Experts of a small language model.
Size: vocabulary 24165, 38.3M parameters.
Experts: 6 experts in each of 9 layers, 1 pick a token, a softmax router.
Below are experts of layer 6 (counted from 0) of a mixture-of-experts language model. Rows are named router (the router's row for the expert), down (a neuron's output weights, with its number) and show model dimensions 0-79. Each number is 50 + 10 x the weight over its row's rms, rounded and kept within 0 to 99.
Before each expert's rows: "comes before" lists some tokens at least twice as common just after its tokens as in all text. This comes from a sample of Wikipedia text that the model never trained on. Tokens count by the router's weight.

# expert 1
comes before: ".", "0", "5", "%", "3", "4"
router:54 39 44 31 69 47 70 65 48 50 70 40 60 55 39 55 36 49 47 48 47 44 54 66 53 52 49 63 56 44 67 55 37 50 42 51 44 43 55 56 61 43 45 54 58 68 30 42 38 45 51 55 72 46 63 37 52 66 67 41 64 50 34 44 40 54 58 48 48 39 60 40 59 57 55 68 54 48 66 54
down22:70 51 56 40 53 63 58 58 54 59 44 25 57 48 37 39 52 54 39 67 41 48 47 52 49 49 42 44 44 36 37 35 65 55 45 48 65 72 45 57 57 39 56 51 56 43 57 60 54 41 45 59 59 60 41 50 36 56 47 23 63 52 60 64 53 43 55 69 55 39 68 50 55 52 56 42 54 55 44 39
down23:54 57 49 44 53 66 43 55 44 52 50 37 66 50 36 39 37 50 54 43 52 46 50 68 46 54 52 39 57 51 47 54 53 67 46 41 40 31 38 53 43 49 75 57 28 48 37 56 52 59 23 62 66 43 42 63 44 49 46 49 35 73 58 63 48 50 51 61 37 57 39 47 43 41 44 62 43 51 52 58
down24:51 43 41 45 58 61 47 33 38 53 53 37 43 55 48 32 45 59 49 53 43 53 61 39 45 62 51 44 53 69 58 68 45 64 46 42 67 54 52 33 56 38 49 54 43 48 62 61 64 55 60 55 39 59 53 79 34 47 41 35 41 61 42 36 53 45 51 53 51 54 60 52 59 52 53 57 61 53 41 50
down25:62 53 46 60 45 67 42 45 58 40 41 52 47 51 52 25 36 41 39 56 52 67 64 61 39 44 55 42 51 41 32 47 43 38 50 57 63 51 40 49 53 38 53 60 58 53 55 62 39 48 48 55 53 54 43 63 49 55 39 46 60 56 50 46 51 34 40 52 39 38 45 49 37 39 41 53 46 41 39 38
down26:45 51 59 49 50 59 51 35 57 64 48 52 45 49 35 35 35 39 59 56 66 40 57 55 50 62 70 58 51 33 57 53 46 78 40 54 45 69 58 64 63 49 48 51 40 47 45 49 69 53 34 69 55 60 42 54 50 54 66 55 62 41 71 46 74 36 48 42 62 45 57 64 53 53 54 37 34 49 57 51
down27:48 57 40 38 62 79 66 46 46 49 48 35 38 40 61 43 61 61 50 49 45 59 35 46 37 55 43 60 54 54 58 73 49 51 58 66 50 44 35 52 56 55 52 46 56 45 63 59 47 76 42 40 60 54 62 54 34 41 32 36 65 50 43 31 51 64 42 45 54 44 52 33 57 40 58 59 59 29 38 49
down28:41 58 51 50 44 41 45 40 45 39 51 47 53 57 50 37 52 38 48 53 48 59 59 44 38 38 71 41 48 56 57 52 52 53 52 52 39 43 37 55 60 52 59 46 48 41 42 36 48 51 56 63 67 46 66 63 58 59 29 52 41 46 53 33 39 27 62 39 36 70 59 46 53 53 37 72 53 39 29 52
down29:53 55 48 48 54 52 42 57 48 47 46 39 40 45 51 62 50 45 41 49 51 47 53 34 65 44 63 65 78 58 38 61 70 40 54 58 65 35 56 34 49 50 39 47 52 53 57 28 50 63 48 56 49 42 57 49 38 31 52 50 49 54 43 47 54 44 51 62 51 31 34 48 28 40 60 54 68 40 45 45
down30:61 47 43 58 51 56 68 45 52 52 61 50 51 60 45 51 55 59 50 51 44 56 29 40 67 61 33 47 42 65 36 52 49 53 40 50 77 59 68 42 49 66 52 41 48 60 57 40 53 60 73 43 69 41 78 37 43 44 41 70 48 56 57 66 53 56 68 45 33 55 31 57 40 30 43 55 51 42 65 58
down31:51 45 42 39 48 49 48 42 49 38 53 55 32 49 38 44 56 52 52 59 44 43 56 54 36 55 41 41 45 57 37 45 71 45 47 72 39 44 59 46 67 44 37 60 32 43 55 50 30 40 63 50 45 41 44 50 40 56 52 68 56 42 52 46 21 42 48 44 54 63 53 58 56 51 48 51 48 39 40 57
down32:35 39 62 48 35 49 37 54 34 74 37 57 51 40 65 55 44 58 44 44 45 69 33 43 58 54 45 40 41 47 64 25 41 48 49 48 46 54 66 31 62 60 61 53 53 43 58 61 58 44 32 61 62 61 58 60 55 49 35 32 47 52 36 44 72 47 51 36 51 47 48 48 52 45 49 33 43 45 31 53
down33:65 55 59 51 44 63 37 55 40 47 38 53 42 71 48 53 49 56 44 50 41 57 44 61 54 50 50 54 51 52 55 54 62 65 45 40 50 52 51 40 54 39 45 45 56 36 47 33 62 47 36 44 62 49 42 63 66 55 51 51 40 42 45 64 40 64 37 61 54 56 47 42 30 37 56 62 48 56 44 38
down34:38 58 53 43 39 56 59 57 46 62 45 64 58 48 49 49 52 50 48 68 38 43 43 53 52 42 51 65 34 38 42 47 48 78 40 46 65 37 50 58 47 67 37 29 49 67 53 35 52 60 48 49 65 53 58 41 61 68 44 34 63 50 51 63 61 60 52 43 42 49 53 51 48 37 59 45 47 48 53 32
down35:54 32 46 59 56 54 58 58 50 65 48 48 51 35 42 47 60 29 46 50 51 36 44 49 43 53 45 42 62 50 49 46 32 59 54 52 53 48 45 49 62 43 44 32 59 39 44 41 42 55 26 57 62 45 46 52 47 39 64 58 68 35 60 44 38 41 55 47 58 56 46 61 59 42 55 61 55 38 36 61
down36:42 48 45 62 48 59 39 46 50 59 46 53 42 48 56 57 47 39 41 48 62 53 46 41 63 65 53 34 41 48 51 38 52 53 53 57 65 48 62 38 50 50 55 48 44 53 70 38 38 48 53 42 52 39 46 55 63 42 64 37 35 50 64 61 62 52 28 59 42 53 47 49 42 58 62 50 46 39 25 45
down37:38 46 42 55 55 60 67 50 66 56 44 42 38 38 61 49 48 45 58 36 47 72 59 44 40 26 70 54 46 44 58 70 53 35 58 41 61 52 58 57 53 46 74 53 56 51 42 55 46 25 48 50 56 43 52 57 37 55 56 46 45 72 44 65 53 46 39 49 42 61 49 42 43 36 24 52 41 45 52 55
down38:54 38 61 43 55 46 43 54 44 48 51 46 62 42 40 55 62 46 53 43 63 49 46 46 52 61 35 47 55 60 46 52 45 45 38 67 53 44 47 53 59 55 62 39 50 43 51 60 44 50 34 38 67 48 69 38 42 54 54 55 55 55 39 54 51 47 59 42 43 45 53 65 50 56 46 48 72 46 40 65
down39:43 44 61 54 39 65 50 34 48 51 58 43 41 39 52 56 40 23 57 57 64 68 38 59 60 53 47 62 63 62 63 27 60 68 42 39 46 42 50 66 48 66 44 47 37 36 53 43 33 52 39 70 45 50 46 71 44 56 66 48 57 31 42 72 66 32 45 61 42 50 58 48 53 51 44 55 38 47 40 56
down40:66 31 47 56 58 37 47 52 59 51 57 33 53 39 48 43 44 49 65 56 46 58 55 52 53 43 55 43 46 48 43 38 60 46 39 59 38 37 59 59 68 53 45 34 45 37 62 36 64 41 48 45 51 45 60 47 53 65 62 43 42 47 52 50 57 58 45 45 58 44 48 60 44 50 46 73 48 42 25 52
down41:39 47 38 53 56 44 56 39 54 36 45 73 71 72 27 59 50 68 36 39 49 47 26 59 44 48 61 49 48 57 47 74 65 62 73 50 61 33 47 50 51 52 39 51 70 41 49 41 54 43 62 44 61 64 51 47 30 54 49 55 28 63 44 44 46 49 48 42 32 59 43 57 69 49 67 44 56 49 52 68
down42:52 29 45 55 53 59 49 49 35 33 40 50 63 37 52 63 45 45 47 58 46 40 54 46 52 41 43 52 38 40 54 45 54 63 44 59 77 54 50 43 48 49 65 51 41 45 42 51 52 34 70 50 51 45 38 35 35 53 45 47 58 65 58 63 59 55 47 30 54 49 49 48 62 58 44 56 74 47 43 24
down43:56 49 53 32 69 55 64 51 51 43 74 43 48 51 40 50 53 49 59 48 37 52 39 37 57 47 51 29 44 44 69 60 50 47 43 38 48 62 57 53 59 41 48 42 53 55 75 60 52 57 44 49 50 38 56 41 64 63 67 40 54 37 43 40 48 28 53 36 50 48 50 40 35 68 46 65 40 53 76 40
down44:37 41 52 55 45 57 70 55 29 53 50 43 44 64 52 32 56 41 43 49 35 43 57 57 45 59 41 56 36 42 58 43 55 63 39 41 58 45 57 42 50 50 60 43 55 59 56 52 56 67 33 36 57 54 45 42 50 47 50 64 63 33 43 53 50 45 50 57 58 45 38 51 35 52 56 44 51 28 42 58
down45:34 44 45 33 47 75 56 58 39 50 42 42 54 45 43 51 52 55 48 62 61 50 42 32 57 46 40 54 61 70 43 33 53 60 52 43 55 45 43 33 52 41 48 63 60 52 46 51 41 45 54 47 47 38 61 34 69 57 49 43 54 55 62 42 50 51 62 42 51 47 35 59 40 61 50 48 67 44 63 54
down46:40 49 51 52 67 46 64 48 37 54 49 52 45 46 60 51 62 49 51 48 47 68 56 36 54 39 44 42 39 54 54 49 57 66 29 51 31 59 68 48 71 26 50 54 56 60 56 63 58 55 48 58 36 69 48 59 47 52 58 46 44 55 34 58 43 55 54 58 34 33 47 57 56 56 40 36 60 51 52 55
down47:48 46 58 35 51 62 53 79 41 64 55 50 36 39 31 60 33 26 58 44 53 49 67 56 58 60 33 35 65 56 69 60 60 58 43 46 41 45 57 41 49 58 56 47 47 36 55 62 57 43 51 48 43 67 56 49 51 38 47 52 55 37 46 52 48 43 49 59 47 20 65 45 50 36 48 37 29 32 41 70
down48:51 66 36 59 43 65 41 33 42 48 46 51 50 39 57 60 56 43 68 40 49 54 59 47 47 46 42 46 24 50 35 58 50 43 42 64 48 49 36 54 49 49 31 42 45 47 65 41 54 71 36 47 67 64 65 60 40 52 61 35 45 71 37 36 51 67 54 48 33 56 40 54 48 29 41 44 53 50 52 54
down49:50 63 58 53 43 37 46 52 52 56 73 53 57 48 48 31 47 47 28 52 42 49 49 53 47 52 55 56 66 53 56 53 42 61 55 36 67 29 42 29 41 58 49 34 58 54 46 54 43 40 52 64 72 45 56 53 26 50 54 61 43 43 50 54 43 48 49 32 40 54 49 49 50 40 56 42 45 33 64 47

# expert 4
comes before: " the", " a", " he", " to", " was", " that"
router:48 65 53 46 59 48 46 58 49 67 69 46 29 55 48 37 41 35 59 52 53 36 40 49 44 54 63 51 43 65 34 60 73 47 41 53 51 56 53 61 57 43 57 58 48 61 50 40 28 55 59 57 38 51 45 54 51 42 52 48 64 53 44 53 60 52 52 58 64 65 60 51 39 47 37 35 51 52 40 60
down0:41 47 53 54 54 45 51 42 46 57 56 41 57 46 50 37 48 40 43 53 55 46 41 60 51 53 54 54 65 44 44 32 41 52 52 44 62 67 43 52 22 53 55 62 47 43 39 48 46 52 39 67 56 72 72 51 67 39 56 57 41 57 51 61 55 50 45 58 38 41 41 52 50 66 52 58 37 47 57 44
down1:45 57 44 61 30 51 56 60 28 50 54 44 61 51 47 43 73 51 65 55 39 53 47 48 53 30 56 59 46 46 29 31 50 30 50 51 61 67 64 54 50 58 40 55 47 38 61 47 61 56 34 49 33 59 42 49 59 55 50 41 57 57 47 43 38 57 60 46 55 52 54 44 44 46 58 40 61 37 59 46
down2:62 41 53 49 36 48 45 65 51 47 53 41 25 47 49 57 53 44 34 58 64 56 43 56 55 47 40 57 59 41 48 50 50 35 67 46 39 41 66 60 45 42 39 44 58 62 44 45 33 47 46 60 35 45 57 50 40 48 40 37 41 42 53 47 57 42 26 62 32 43 61 55 59 40 63 35 54 57 37 41
down3:48 55 55 53 56 37 52 38 60 34 44 50 51 39 60 36 49 43 51 53 41 49 47 59 66 39 76 33 51 63 43 31 59 63 41 48 42 53 47 40 40 40 64 38 46 52 54 53 51 50 57 53 54 54 49 61 59 40 58 59 47 48 49 48 61 56 50 61 52 52 64 54 53 62 70 42 67 68 56 39
down4:52 48 71 60 50 43 51 64 44 57 51 47 28 46 43 48 84 63 58 51 39 61 58 47 40 46 55 57 53 61 41 45 54 41 70 62 48 68 50 49 61 53 42 49 42 51 64 48 47 56 62 68 55 38 55 57 60 48 45 39 68 45 55 65 50 31 77 63 56 40 44 32 62 59 56 54 48 50 46 39
down5:64 46 54 56 46 40 53 56 48 27 64 41 38 45 26 46 58 55 59 52 53 46 43 33 60 46 52 62 50 47 49 64 43 31 49 49 62 42 36 45 62 57 80 40 56 50 84 53 56 37 46 51 60 57 49 65 59 47 63 51 61 45 67 56 49 43 38 46 47 47 42 63 43 59 44 58 29 44 39 64
down6:57 53 57 55 50 55 64 43 23 37 44 52 43 45 46 57 60 62 54 57 68 44 42 65 38 53 44 44 68 46 56 51 48 48 58 54 55 51 42 51 41 35 58 65 50 40 63 36 73 48 63 64 44 58 48 59 41 40 65 36 45 53 48 37 36 48 55 38 19 53 44 70 45 47 53 38 53 59 34 52
down7:38 28 60 57 56 42 41 45 66 41 69 34 36 48 59 54 54 37 43 64 50 62 48 49 35 43 48 61 64 39 59 53 60 57 49 62 62 56 41 42 39 47 53 41 55 34 45 42 34 49 39 58 63 44 42 50 43 38 51 61 31 61 49 53 36 54 57 57 76 48 42 73 57 52 53 51 45 51 73 34
down8:51 63 51 51 42 42 41 40 42 50 50 49 70 63 52 46 44 48 63 62 38 50 44 67 47 48 63 60 39 44 46 47 48 40 42 28 51 50 44 48 48 52 40 46 49 58 61 36 34 55 27 48 58 44 55 61 44 34 42 48 65 61 68 66 56 63 70 53 52 67 69 53 39 56 39 63 47 48 47 63
down9:54 61 62 43 47 41 31 50 49 42 45 37 44 44 49 45 39 33 56 44 40 34 42 28 58 66 54 52 64 54 61 45 45 50 68 55 44 62 53 62 51 37 64 52 41 57 39 46 44 45 66 51 64 48 50 48 37 57 53 40 51 44 45 63 42 44 43 42 53 46 46 39 40 70 55 52 46 41 67 65
down10:40 46 65 58 56 47 64 62 54 34 46 43 47 42 48 40 55 29 40 52 67 56 50 41 44 60 32 32 66 70 50 70 49 45 62 50 57 50 43 51 49 41 39 36 38 40 66 51 62 53 36 51 49 33 53 37 48 64 48 35 19 40 43 42 44 52 50 49 47 46 61 63 62 52 44 57 48 47 58 44
down11:44 57 46 51 56 60 48 54 45 43 36 35 52 43 47 41 59 53 65 70 42 58 61 39 75 45 50 56 35 48 28 56 45 42 60 42 40 49 60 65 67 53 49 64 31 37 34 48 56 60 61 50 58 53 48 59 58 45 41 62 69 51 52 41 41 57 47 48 53 58 48 62 50 46 41 53 42 53 39 29
down12:67 36 65 43 60 44 51 66 36 62 52 64 45 50 48 49 61 48 42 38 50 44 50 50 45 56 47 65 50 43 48 47 60 48 68 37 50 54 60 35 31 35 44 54 79 72 49 54 43 67 39 46 47 58 63 63 44 65 54 67 43 38 56 56 45 47 37 34 72 47 43 56 40 16 45 48 46 57 46 65
down13:60 43 51 46 58 33 48 40 46 40 50 56 50 64 49 57 65 70 42 55 57 48 26 44 48 52 51 46 39 45 52 32 53 47 37 72 48 31 43 33 44 54 64 51 49 54 57 56 66 48 65 37 54 47 41 39 78 59 62 54 54 59 60 41 53 46 47 39 41 51 48 47 49 50 42 54 47 51 62 57
down14:48 67 53 46 42 35 48 52 38 43 53 37 58 28 50 42 53 55 68 42 53 61 35 43 53 29 51 58 55 49 55 58 45 29 60 25 41 59 53 63 39 46 39 38 53 58 58 29 40 33 61 48 54 40 53 42 56 74 42 41 43 49 38 45 37 47 38 55 57 40 48 43 60 53 69 42 47 45 48 57
down15:41 45 52 36 46 57 34 50 62 63 44 57 55 61 52 39 43 47 52 28 40 59 46 59 61 51 53 49 48 36 42 66 55 48 61 66 49 50 68 75 42 44 79 48 63 43 56 36 48 42 56 45 67 58 49 64 29 53 40 45 39 37 57 54 40 42 42 50 51 49 32 46 55 48 55 36 49 51 36 40
down16:51 60 64 65 30 38 64 54 28 48 55 58 74 68 48 36 71 37 46 44 48 64 53 37 44 40 61 46 63 53 46 57 44 41 44 59 41 36 63 42 48 60 61 66 50 57 38 55 50 63 20 49 46 46 42 51 63 55 36 57 77 66 46 52 30 54 46 34 44 44 61 61 33 50 52 50 28 42 54 67
down17:43 46 41 43 37 56 55 54 37 31 44 62 63 38 56 32 48 45 51 61 61 43 51 52 40 51 37 59 50 33 69 55 59 52 53 54 42 46 48 58 50 44 66 56 55 62 54 64 56 64 46 47 50 37 40 48 51 43 68 59 42 66 53 42 55 59 54 51 49 56 48 58 49 53 47 52 53 54 43 33
down18:44 59 53 64 60 49 31 31 25 54 61 46 60 48 49 88 38 42 43 38 50 48 34 55 55 60 74 51 50 65 54 57 41 43 62 39 57 41 68 52 57 42 45 39 36 56 27 45 51 52 25 49 44 46 46 58 45 44 56 68 45 49 46 29 49 58 34 51 64 53 59 44 45 53 45 57 74 43 40 44
down19:46 52 58 71 49 53 53 60 30 46 52 41 63 47 41 49 62 50 59 43 49 44 46 68 33 49 57 64 46 51 54 42 43 59 62 58 61 46 59 70 47 44 53 42 65 43 61 54 41 65 51 75 53 64 61 52 52 49 42 39 62 63 60 53 48 49 42 55 60 56 62 54 55 58 38 46 42 61 42 39
down20:40 49 51 58 50 46 40 47 50 58 65 53 52 41 46 60 54 41 69 47 47 32 59 30 57 37 48 42 37 39 34 43 45 52 43 41 51 31 56 45 45 47 32 54 59 58 29 38 49 48 44 36 49 64 47 28 53 62 47 45 54 60 41 53 31 45 33 42 61 58 38 41 59 45 58 76 55 61 44 52
down21:36 46 50 54 45 58 41 43 37 62 42 43 36 67 50 56 73 69 40 51 47 46 48 64 54 46 53 42 44 62 51 57 63 55 56 42 40 65 43 64 52 28 42 42 53 45 65 47 57 50 19 35 53 53 58 53 35 37 58 47 54 56 52 33 53 64 51 53 56 35 50 42 35 54 40 44 60 66 42 59
down22:59 36 47 53 55 57 40 41 56 58 56 56 68 59 55 49 55 46 44 71 53 64 48 36 49 46 60 52 31 38 45 49 40 45 47 43 49 52 59 43 56 41 63 51 53 58 63 49 55 58 58 44 49 51 48 58 71 54 58 64 49 47 54 58 63 47 57 53 57 35 44 32 64 58 34 56 45 48 32 63
down23:81 39 38 43 37 68 38 37 44 64 53 49 49 46 55 45 48 56 36 61 35 38 35 48 37 36 50 42 49 58 48 61 42 41 41 32 63 49 44 47 49 37 42 55 49 52 57 47 46 58 23 45 50 50 43 38 58 40 30 65 64 56 48 45 60 54 53 61 52 53 67 48 40 45 48 62 49 48 51 58
down24:37 76 43 55 45 47 26 44 51 37 61 63 38 39 72 29 48 60 44 35 37 49 50 67 72 63 58 44 50 54 40 39 64 52 54 50 52 53 61 38 41 51 44 28 44 52 66 53 48 42 63 59 53 62 49 59 42 51 82 64 50 44 53 45 57 54 50 44 38 55 48 53 57 60 47 30 37 53 43 45
down25:59 60 46 41 49 46 53 38 42 38 45 50 66 56 33 43 41 61 41 40 52 32 64 62 59 60 25 55 50 59 45 39 59 60 46 56 50 69 68 43 45 65 55 54 65 52 48 58 67 59 60 39 52 38 54 47 61 44 52 66 67 48 54 40 50 39 52 45 53 38 39 40 26 47 47 46 50 47 42 43
down26:48 46 46 51 43 38 55 55 50 57 58 57 57 50 24 31 46 43 35 53 51 45 61 46 46 46 34 47 35 56 58 44 61 52 49 54 51 53 54 49 50 61 42 43 46 28 62 50 47 42 43 34 46 40 53 43 54 63 40 59 61 50 38 55 44 49 43 63 45 58 64 37 56 51 50 48 47 55 56 65
down27:30 49 33 44 52 46 43 37 49 47 36 33 32 52 48 54 63 71 58 48 42 43 54 50 60 62 47 60 38 44 64 61 66 39 52 54 37 67 46 36 53 50 33 47 67 41 37 33 33 54 51 38 60 67 58 38 45 53 50 61 38 50 54 41 52 46 66 62 66 62 39 55 64 76 45 47 54 50 38 31

# expert 0
comes before: " ", "|", " —", " /", " +", " USA"
router:46 49 41 43 59 17 49 74 56 62 35 53 66 59 58 41 55 60 45 49 59 57 39 65 61 61 27 37 53 52 55 24 51 49 71 50 45 41 51 46 46 32 47 51 46 54 43 56 41 77 47 40 65 53 73 58 53 24 41 48 53 37 39 33 37 64 61 67 50 52 45 69 58 48 45 48 68 48 52 40
down22:59 45 65 61 62 48 38 58 50 41 62 53 49 41 44 41 66 38 47 51 37 29 43 28 54 58 62 57 83 45 48 61 51 48 57 51 64 56 53 37 71 64 40 54 64 41 51 48 59 48 57 40 30 50 58 49 39 56 47 67 69 56 37 46 28 58 59 64 39 48 60 40 43 42 43 39 56 41 59 46
down23:59 69 43 52 52 57 47 37 56 41 52 42 48 44 47 55 44 52 48 53 54 49 66 34 43 49 54 34 42 42 61 49 37 43 38 57 70 50 65 61 48 41 58 47 34 50 53 45 64 49 59 47 64 54 44 51 61 53 36 46 47 51 37 69 46 52 50 45 39 52 31 34 60 38 58 49 66 72 39 45
down24:46 43 55 64 35 61 55 39 62 48 61 34 46 45 50 45 54 38 36 48 58 54 47 67 60 44 70 51 47 42 38 50 28 72 50 28 69 58 59 46 50 35 46 58 44 32 51 45 62 57 59 50 58 38 53 50 55 54 52 60 42 44 46 47 51 27 59 47 45 43 57 44 63 51 48 38 69 45 51 57
down25:57 56 34 42 57 53 55 48 50 40 48 48 46 28 51 48 42 55 47 28 35 30 38 58 37 36 44 45 23 44 52 55 45 51 58 48 70 56 45 33 48 65 53 56 52 58 47 61 59 54 64 46 59 61 47 47 68 45 64 53 58 44 47 49 48 51 61 64 59 46 51 63 69 64 35 48 48 40 64 51
down26:52 38 43 51 69 57 41 50 71 46 62 73 56 46 38 46 60 51 70 43 57 52 53 38 68 50 57 56 53 44 39 44 59 39 46 54 70 49 45 53 51 58 71 43 58 53 54 51 42 55 50 52 57 55 58 46 44 59 65 58 31 61 56 45 47 47 47 28 49 30 47 60 32 58 21 41 42 42 63 62
down27:59 61 36 50 39 66 50 41 60 43 37 48 60 67 61 50 33 59 45 39 60 60 65 55 50 52 59 30 48 51 37 53 39 53 46 63 56 21 54 64 49 58 46 50 44 50 51 51 65 46 46 58 54 53 47 43 60 52 50 50 49 26 45 68 51 67 49 42 45 53 57 41 52 44 59 34 52 73 28 43
down28:28 47 39 46 42 43 54 45 51 61 53 35 50 76 61 69 70 46 51 31 65 49 70 37 31 54 44 51 54 46 51 51 44 48 57 56 67 49 32 38 61 35 68 46 30 31 44 29 64 61 58 57 60 62 46 54 66 37 47 57 47 41 49 48 55 55 59 49 53 45 49 46 48 47 43 44 47 63 54 62
down29:33 39 53 56 62 57 36 41 54 42 46 42 53 50 62 58 50 57 46 41 54 57 64 43 49 50 51 64 55 47 56 49 48 37 59 64 57 40 53 68 45 56 60 45 43 41 51 69 62 55 46 59 68 19 53 59 46 40 41 57 49 50 40 48 65 32 57 61 38 45 49 58 40 46 67 47 67 37 37 36
down30:56 47 41 47 38 51 50 34 36 50 54 33 34 54 59 48 53 57 59 69 57 49 31 46 49 36 54 31 37 37 40 50 49 34 49 69 47 56 40 53 59 66 39 41 62 52 27 47 49 44 40 48 53 38 69 49 51 62 50 54 63 66 41 51 42 52 62 36 61 44 58 81 39 64 55 37 48 57 42 43
down31:41 36 46 56 53 48 61 43 55 66 57 48 59 62 48 49 47 41 56 45 37 50 74 52 36 44 42 57 39 51 54 63 51 45 50 40 45 55 42 54 44 52 52 37 59 41 46 67 43 66 37 51 57 47 50 37 56 48 50 33 31 50 58 43 58 53 42 38 40 43 30 53 42 59 37 27 51 65 47 51
down32:65 31 59 54 59 28 61 46 55 46 56 57 52 68 35 63 37 40 48 30 36 39 62 48 27 58 47 71 54 61 49 37 46 59 44 51 54 50 51 28 47 52 51 37 53 64 42 38 46 43 51 64 48 50 46 42 37 43 58 37 41 49 67 63 42 38 51 37 52 38 59 31 55 29 69 51 54 53 60 45
down33:60 58 32 47 51 60 37 48 55 60 56 67 69 66 63 48 54 53 32 46 34 58 60 65 56 70 54 53 52 42 41 43 43 65 45 51 63 40 55 21 50 49 62 58 36 48 60 40 39 66 44 52 62 58 41 49 43 62 47 48 50 53 52 68 57 54 39 55 66 44 55 51 57 60 44 50 60 49 45 56
down34:46 47 56 37 51 50 62 55 48 48 38 50 65 44 28 47 53 60 67 59 45 38 61 50 52 40 52 66 51 43 60 39 52 69 55 62 42 54 52 45 48 46 62 58 54 29 45 61 50 51 52 60 59 35 42 25 68 54 38 53 48 55 33 37 61 55 45 35 39 39 50 47 73 53 43 31 44 45 52 26
down35:54 48 55 47 60 66 38 56 46 59 42 49 62 62 61 51 55 56 49 48 33 65 41 52 49 46 62 68 40 44 51 49 56 57 45 44 46 33 54 56 43 37 59 44 37 39 34 39 32 61 43 55 60 52 67 42 57 45 53 47 37 53 67 38 49 34 33 51 68 58 55 40 39 49 37 35 43 42 45 44
down36:64 55 45 45 52 56 54 70 66 54 55 49 38 44 54 50 35 33 47 25 39 42 64 43 42 52 67 43 66 63 49 60 47 53 43 56 47 49 47 58 43 64 55 51 55 47 51 30 49 48 45 47 48 64 47 45 51 44 30 55 56 55 46 49 49 61 49 67 32 58 50 48 53 49 59 53 45 52 34 32
down37:57 38 32 50 64 35 51 63 46 56 62 59 46 34 57 51 60 58 55 35 46 63 55 53 24 66 49 49 54 41 62 66 38 40 53 66 61 53 54 35 39 48 65 41 53 57 41 59 43 59 45 60 49 44 28 58 47 55 17 51 62 59 51 50 49 45 58 34 55 36 48 59 48 53 50 26 44 39 34 54
down38:49 54 40 47 47 59 40 62 59 56 56 40 41 32 32 52 46 35 59 49 45 59 49 31 44 36 34 55 64 54 54 53 57 57 51 53 51 44 61 44 44 36 58 52 49 61 49 30 47 64 60 57 54 47 71 55 65 38 56 58 31 52 67 49 39 33 52 52 46 48 47 52 45 41 28 48 49 44 55 50
down39:23 54 47 53 38 44 57 52 47 59 47 38 31 30 37 54 55 39 52 58 57 54 63 44 51 62 39 72 60 55 50 68 60 53 70 55 59 40 48 55 35 51 52 39 47 32 60 62 57 40 61 54 59 47 49 33 64 47 54 52 55 47 63 45 53 57 48 34 65 45 43 55 53 50 48 53 54 57 70 60
down40:45 51 43 32 53 57 50 42 43 68 61 50 53 59 62 22 56 40 62 65 39 44 46 61 42 50 69 47 58 59 50 42 44 45 56 58 35 47 58 48 66 63 49 51 44 44 43 48 51 61 62 56 55 44 38 40 53 55 57 37 42 41 47 43 38 36 45 63 41 73 48 62 77 67 64 71 57 43 62 41
down41:45 38 56 50 53 55 54 59 36 40 62 57 46 50 48 48 62 65 47 48 56 51 66 48 35 40 69 34 41 45 27 55 49 50 79 50 37 42 46 42 37 51 45 55 49 57 37 66 63 47 42 56 48 50 41 45 59 47 31 66 42 59 52 44 62 57 52 49 52 54 48 65 72 61 59 40 55 55 49 70
down42:49 45 58 42 39 50 55 52 35 43 40 62 38 53 51 58 33 66 58 59 67 57 63 50 53 42 34 28 48 72 55 57 61 40 64 48 39 39 50 64 45 52 39 60 38 56 45 43 46 41 63 62 59 43 40 45 55 44 61 22 47 63 48 62 51 68 70 52 34 52 49 37 36 30 64 42 52 46 50 55
down43:29 55 52 67 50 45 62 52 42 48 71 46 50 54 52 44 54 67 37 53 45 47 63 48 43 36 64 45 58 40 52 32 46 62 40 53 56 56 46 56 45 46 41 54 48 48 48 53 58 37 37 49 47 60 52 46 51 41 50 36 63 55 51 52 54 54 50 41 44 45 52 54 47 50 54 48 71 54 73 35
down44:47 54 41 46 51 43 64 36 57 47 38 63 57 54 71 44 51 46 45 41 44 33 45 48 72 56 40 50 46 43 45 57 57 63 49 43 47 62 45 52 53 56 51 70 46 24 48 41 73 48 61 53 50 29 72 36 47 62 52 48 46 49 52 65 52 38 51 52 51 53 43 44 52 37 50 45 53 57 47 47
down45:49 64 37 48 43 39 62 44 56 49 56 47 44 54 44 43 48 65 53 41 59 65 50 48 39 59 45 68 66 34 24 49 59 57 46 32 63 46 44 49 75 51 43 58 38 52 54 57 44 79 49 48 48 26 64 55 36 57 47 52 53 37 41 48 41 29 33 43 44 49 32 40 33 33 53 66 57 54 38 55
down46:46 65 52 55 51 56 46 28 52 44 53 56 55 57 46 53 63 50 41 34 53 55 76 49 56 45 34 53 46 69 56 61 37 26 41 53 73 71 45 49 61 54 61 52 38 38 55 63 42 63 45 65 51 31 45 68 53 54 37 47 47 53 68 46 50 41 54 59 53 46 37 56 66 62 44 56 52 43 39 69
down47:65 36 65 62 46 62 30 45 49 31 39 39 36 37 62 50 48 40 47 35 29 39 41 46 43 50 45 39 55 52 58 48 35 36 34 38 46 60 42 47 36 42 54 67 54 50 54 87 66 52 64 59 40 45 38 40 40 46 65 49 48 44 51 50 51 46 66 27 44 44 59 51 37 54 36 54 49 51 45 59
down48:43 54 50 49 46 42 46 47 41 53 45 40 40 46 54 38 43 47 57 45 61 43 40 49 49 46 35 34 38 47 61 57 42 50 62 41 62 34 62 49 46 68 58 49 54 49 49 64 36 40 36 49 50 42 62 57 46 55 46 54 58 34 49 36 51 47 48 38 50 52 58 50 47 52 56 59 37 44 46 54
down49:61 49 62 48 56 43 67 59 47 33 47 56 57 34 42 59 50 53 36 32 48 53 48 34 45 62 56 70 48 53 44 40 54 60 51 33 45 61 54 42 61 47 56 56 67 40 52 43 44 38 64 41 67 41 61 39 54 54 49 54 55 29 44 58 55 39 58 57 63 39 48 48 57 47 45 68 64 54 54 51